Experts of a small language model.
Training: a variant of Muon for the experts, 1147M tokens.
Below are experts of layer 3 (counted from 0) of a mixture-of-experts language model. Rows are named router (the router's row for the expert), gate (a neuron's input weights, with its number), up (a neuron's input weights, with its number) and show model dimensions 0-255. Each number is 128 + 24 x the weight over its row's rms, rounded and kept within 0 to 255.
Before each expert's rows: "gets" lists some tokens that make up at least twice as much of what it gets as of all text. This comes from a sample of Wikipedia text that the model never trained on. Tokens count by the router's weight.

# expert 5
gets: ".", ").", "\n", "\".", ".\"", ";"
router [134  95 107 152  99 160 149  95 140 142 152 111 117 145 148 121 121 104 103 123  76 100 132 103 139 168 177 137 102 167 146 124 185  94 140 169 149 134 148 143 133 124 154 121 124 136  88 105 139 123 145 119 127 140  74 179 136 153  87 110 105 138  66 139 182 138 128 147 168 148 129 129 102 105 125 132 123  97 132 109 127 172 125 126 183 154 129 134 163 121 130 111 161 101 121 127 137 158 115 109 118  94 124 100 112 124 131 108 108 135 138 107 115 117 127 149 112 149 146 115 159 101 101 110 113 149 103 147 129  82 181 155 118 112 146 131 136  89 140  91 117 137 156 169  80 126 113 177 121 157 136 116 134 162 144 136 137 131 116  98 160 129 118  98 152 109 120 126 150 119  79 126 128 138 152 196  74 106 115 144 175 133 176 122 114 122 145  91 164 134 132 139 128 142 105 125 113 133 157 125 175 120 120 139 124 146 116 151 154  95 172 108 160  87 141 114 168 129 123 109 104 141 167 156  95 113 102 114 115 145 151 109 106 127 138 103 185 131 152 129 116 146 108 110 118 113 114 100 145 109 137 154 118 112 127  93]
gate0 [106 117 142  89 168  91 145 152  86 153 168 146 145 131 118 116 123 116 125 126 175 136 145  93 135 135 116 131 111 164 120  70 193 166 148 129 133 107 131 120 117 119 115 121 138 151 155 100 120 160 136 135 108  37 171 115  90 124 111 119  91 164  95 108 127 156 132 102 164 117 150 148 114 142 159 131 119 113 164 101 144 166 106 118  58 121  97 147 101 161 120 136 158  77 157 133 138 109 137 124 167 127 161 122 125 112 142 152 179 153 174 120 149 142 126 124 117 120 116 154 136 112 141 162 146 104 126  98 167 157 144 107 109 141 121 155 165  76 153 125  92 123 131 124 115 169 109  89 121 141 116 127 132 127 122  99 117 112 113 107 105 137  84 115 158 121  92 123 133 113 104 149 145 128 150 155 101 161 102 106 137 109 159 121 109 144 162  97 112 111 151 133 125 147 121  85 105 148 144 130  59 124 107 128 138 147  94 108 146 135 134 169 149 157 119 125 110 145 133 121 134 131 161 163 187 134 134 147 134 116 139  84 106 101 106 124 127  96 136 109  99 137 135 120 144 104 125 119 141 117 102 119 128 108 119 101]
up0 [152 155 118 158 137 114 124 107 160  90 120 143 126 143  87 156 150 142 140 144 114 122 125 124 177 131 137 186 115 156 143 124 124  81 140 149 108 138 111 117  93 132 130 123 150  64  97 157 129 117 182  90 140 163 106 129 156 124 176 106 158 150 144 148 131 128 127 133 105 120 117 149 136 142 133 135 154 145 126 127 147 141  77 137 185 114 155 104 145 123 122 113 109 147  51 129 105 128 101 153 110  68 100 123 163 135 165 123 119 110 119 125 120 153 126 114 129 110 157 151 107 139 147 109 116 139 139 118  83 101 151 137 126 137 127  71 154 110 124 153 118 124 118 150 112 140 123 143 131 118 145 133 131 112 148 105 124 108 132 134 104 148 146 139 113 140 103 126 125  84 116 194 136 162 106 167 106  86 155 131 150 136  87 134  89  80 108 117  97 116  84 131 177 142 121 103 143  96  95  88 142  87 116 131 126  97 125 106 118 138 137 145 162  95 177 139 135 139 130 126 133  39 123 132 126 120 121 164 134 148 114 102 116 115 176 121 112 135 125 144 111 157 129 150  72 107 141 173 125 135 145 113 138 143 131 143]

# expert 218
gets: ".", "\n", ").", "\".", " but", ","
router [152 115 117 108  89 136 134 136 169 129 124 124 123 143 133 121 111 137 113 135  85 122 110 101 136 160 145 128 121 135 158 143 164  90 201 158 143 129 139 180 120 121 122 123 114 132  96 104 136 138 176  87 143 165 115 145 158 127  99  96 110 142  72 145 173 114 175 138 135 158 141  96 118 127 126 146 124 112 101 117  98 152  85 123 186 153 160 116 135 124 150 114 145 129  82 127 119 132 128 113 118  99 101  91 100 123 129 117 100 135 129 124 113 120 121 143 124 161 143 113 144 136  96 148 127 150  98 135 159  82 174 102 135 120 136  93 140 112 103 124 120 138 135 153  88 120 116 111  94 167 158 164 136 131 141 147 139  89 100  84 199 146  83 140 147 133 114 126 149 142 150  92 141 159 165 150  92  99 130 128 174 161 179 138 118 153 130  89 147 150 137 130 123 146  82 131 130 123 147 113 155  98 116 123 139 148  95 148 106 120 151 113 138 102 159 114 160 118 134 142 120 121 156 159  90 103 109 113  90 181 111 139 106 145 108 116 183 150 152 134 127 116 119 113 136 127 127  71 114 118 125 146 132 148 116  80]
gate0 [122  99 122 130 212 134 106 175 112  87 130  94 124 122 100 142 107 127 111 165 128 147 158 128 179  71  92 190 128 172 145 141 133 120  89 120  94 112 124 147 122 142 124 142 134 107 126 125 173 147  75 111 130 110 136 125 123 119 133 100 151 138  95 147 114 149 135 136 157 107 122 133 143 100 128 141  99 139 115 125  90 132 125  96 107 156 101 135 112 125 157 158 156 114 122 129 131 159 118  87 122 147 154 162 119 116 121 134 140 153 142 153 128 122 101 142 133 121  99 162 183 140 126 177 161 113 103 128 128 126 119 110 124 140 102 132 150  83 142 161 149 134 152 141 111 131 109 127 114 120 148 111 113 191 155 150 133 139 101 120  86  87 165  79 114 155 114 128 114 102 134 150 150 106 139 119 127 133 119 129 168 142 100 141 129 132 179 156 143 105 133 133  97 123 149 166 141  85 122 118 127 124 129 137 120 120 154 115  55 135 106 105 127  93 110 113 114 118 155 121 122  72 152 141 144 149 122 161 160  97 126 117 113 129 155 115 108 181  83 158 183 122 139 127  91 105 133 183 149 139 148  98 115 119 127 150]
up0 [ 98 127 124 185 137 104 122 156 128 136 138 118 161 130 140  98 116 133  95 151 127  87 124 208 166  94 108 106 167 124 123 138 119 142 107 157 126  98 109 125 131 103 125 141 117 136 135 132 143 139 146 134 122 135 120 100  80 126 124 142 136 123 100 133 123 126 126 112 129 128 112 154 156 120 137 116 139 140 107 119 135 155  61 141 115 114 155 162  95 108 149 144 152 122 161 123 149 119 125 129 165 153  85 144 119 124  94 153 137 127 142 117 147 132 118 167 128 119 117 112 119 151 144 129 152 146  88 154 156 173 112 108 100  89 124 168 114 119 134 159 134 129 150 107 141 108 124 132 144 125 125 134  97 121 136 140 122 126 168  96 130 141  96  91  90 140 135 135 183  91 195 122 122 111 124 131 117 127 145 129 145 100 149 159 132  99 146 160 120 102 107 114  64  86 133 148 152  53  87 138 127 144 152 160 130  89 112 146 107 109 111 184 135 164 145 145  69  99 131 143 135 126  66 133 115 158 135 124 135  98 153 106 106 146  97 111  63  87 133 171 147  92 115 107 122 158 130 171 138 132 137 151 103 109 141 132]

# expert 227
gets: ".", ").", "\".", ".\"", "==", "?"
router [142 100  96 122 128 117 150 158 141 125 148 124 152 165 147 130  96 120  96 136  82 113 106 101 147 148 164 119 115 125 149 117 168  84 157 155 145 126 147 147 121 124  98 127 121 147  99 115 148 139 177  64 153 159 107 167 109 125 120 141 105 154  89 138 152 128 169 146 153 143 154  98 112 127 147 117 144 104  99  82 110 139 116 130 180 116 140 108 151 130 173 125 163 117 108 123 136 158 112 108  99 100 141  99 126 118 128 128 112 158 145 112 119 130 115 137 118 170 164 100 163 132 109 135 129 147  76 161 148  83 165 101 119 123 166 119 137 105 114 112 112 126 161 150 100 132 109 119 117 157 130 157 117 153 144 130 148  95 100  76 174 139  93 129 169 118 129 116 129 136 146  76 112 132 164 182 127 139 109 136 164 161 189 121 136 116 141  95 124 130 109 136 107 117 125 135 104 117 153 112 161 113 129 141 125 114  66 178 129  82 180 110 118 150 152 112 140 141 131 141 112 138 164 158  84 108 107 119 110 123 138 115  99 151  96 123 159 128 165 126 110 141 111 141 123 135 146  82 129  93 112 149 118 161 125  90]
gate0 [144  96 149 142 117 161 128 170 122 159 152 131 164 112 136 146  75 145  87 163 162  66 141 118 130 158 142 134 114 103 109  87 100 108 154 104 145 122 145 113 146 137 115 123 131 145 152 138 114 143 143 147 132  77 160 130 120 143 148 158 127 151  94 146 154 120 137 130 108 147 168 124  88 154 116 127 139  60 115  96 122  91  91 159 135 123 125 148 160 135 120  93 129 122 112 127 104 138  97 146 141 159 142 144 131 123 106 108 134 132 154 122  84 149 122 155 132 133 132  98 144 106 105 119 150 131 176 129 148 103 175 143 153 145 171 113 113 184 147 115 114 122 167 137 136 129 135 112 174 128 140 146 130 126 124 114 142  86  71 135 125 146 146 136 124 142 149 116 148 102 123  92 114 150 130 132 118 134 171 131 125 164 156 123 100 110  79 157 141 139 137 120 121 145  92 154 153  79 102  82 125 128 140 148 109 105  74  71 111 111 111 146 136 135 109 116 119 137 113 157 155 195  78 151 165 144 123 136  76 123 138 128 137 125  80 115 110 112 151 134 113  87 127 112 127 113 125 172 103 153  96 132 151 141  96 102]
up0 [152 139 112 122 141 107 139 101 150 129 130 130 116 132 124  88 178  94 140  92  92 202 111 139 124  97 127  93 146 134 136 172 141 170 139 172 146 139 134 145 148 117 150 145 117 110 113 118 143 116  99 119 137 177  61 118 130 123  97 125 112 129 178 107  97 124 133 115 138 147  95 151 146 104 141 135 142 187 146 149 140 148 127 111 149 129 143 153 124 132 121 138 167 152 136 117 165 124 154 122 113  94 119  79 114 143 124 160 120 128 108 126 176 118 135  70 119 144 131 170 116 154 158 132  92 101 101 137 125 148  91 107 116 114  85 147 156  75 108 106 143 129 128 128 134 169 135  95  65 136 148 136 131 129 143 154 108 182 152  74 135  94 115 145 137 120 134 143 152 145 142 180 141  99 121 142 140 124 110 119 122 111 108 133 184 126 153  86 125 127 127 128 113 123 145 120 114 119 172 150 133 139 116 109 137 102 114 175 125 131 121 111 136 137 154 136 124  97 111 131 125  67 132 131  56  90 129 120 153 116 136 107 105 134 158 140 127 102 142 134 139 128 132 123 119 148 139  96 163 112 136 150 131  56 139 162]

# expert 230
gets: " in", " In", " the", "In", " on", " of"
router [160 123 114 148 124 156 149 157 176 126 148 103 145 149 161 117 129 117  95 121  94 133 104 131 121 178 143  93 117 149 135 137 154 111 141 132 169 146 149 124  74 117 165  71 129 130 108 143 152 124 119 105 154 134 128 159 164  95  95 158 117 170 118 178 126 133 141 140 136 142 145 104 122 162 134 136 118 101 122 129 133 162 103 134 179 139 134 140 139 115 163 121 163  77 104 166 105 168 111 128  93  90 127 109 101  67 126 116 118 154  96 157 114 120  57 157 118 147 143  96 155 131 110 122 122 142  90 113 162 114 145 133 126 179 178 106 148 127 103 151  87 105 109 130 120 157 112 116 114 151 133 147 169 148 154 181 103 101 105  65 147 141 110 139 130 136 112 117 137 110 117 109 180 131 135 127 118 119 129 129 127 118 125 103 131 147 131  68  99 158 119 136 120 120  98 128 122 102 143 140 116 104 130 115 123 126 105 150 124 122 194 131 171 131 162 134 138 117 154 132 142 138 173  92  93 137 105 125 115 170 135 102 119 137 152  93 143 135 128 165 117 121 115  94  99 118  99 102 141 126  99 146 151 128 119 109]
gate0 [ 95 126 132 133 147 108 118 125  95 118 154 102  85 143 125 112 134 135 126 123 161 121 150 100 135 120 125  98 128 142 158 143 133  96 135  80 124 166 108 155 134 159 134 155 115 127 137 117 111 120 127 117 109 138 102 118 135 123  94 107 121 162 126 180 144 162  81 134 137 107 126  95 105  94 127 121 111 141 141 168 181 126 148 151 111 122 171 151 146 105 107 168 127 141 166 153 154 116  93 124 120 128 173 152 123  92 134 114  92 102 191 133 149 130 166 166 133 128 123 101 111 179 110 105 151 113 127 145 123 113 110 114 113 147 148 184 117  49 137 108 138 142 108 117 154 158 115 102  83 121 124 129 177  66 127 111 131  79 106 135 137 128  97 119 105 140 106 129 109  90 162  97 142 100 131 132 150 101 112 129 107 136 122 108 134 141 159 111 121 172 127  96 130  91 131 184 136  99  84  69 160 153 152 142 125 145 142 148 159 110 127 181 110 127 164 138 138 127 115 115 119 118 110 105 126 167 123 111 126  98 157 108  73 111 168 128 149 133 135 160  96 134 123 158 121 120 142 144 135 142 120 119 135 104 152  90]
up0 [158 170 134 127 138 116 115 161 135 128 139 133 152 133 127 121  93 118 138  90 136 118 141 140 151 120 164 132 123 151 108 139 114 148 124  65  99 197 155 144 117 148 139 124 134 135 140 102 152 157 136 122 130 170 110 105 160 118 134 145 117 136 130 139 112 142  96 130 133 116 130 118 107 137 103 125 153 154 115 149 175 128 118 137  97 113 143 134 171 145 171 145 119 177 153 139 180  87  79  88 114 124 194 146 131 109 106 136  87 117 157 155 169 130 126 128 136 129 104 106  57 182 118  87 163 102 114 123 111 101  78 111 114 120 110 114 152 101 148  84  96 148 135 121 147 181 130 119 117 130 134  94 152  79 133 123 164 110  91 125 158 130  56 117  79 163 129 129 113 133 150  72 101  98 130 135 138 111 114 136 118 151 149 143 138 142 114 100 126 155 142  92 131 100 135 162 101 111 101 129 163 143 133 127 112 131 136 127 136  94 127 148 138 118 152 134 103 110 108  87 146 133  87 108 108 148 122 136 152 120 165 142  90 147 160  99 150  98 136 157  91  98 116 143 133 118 121 154 116 130 127 139 141 110 158 118]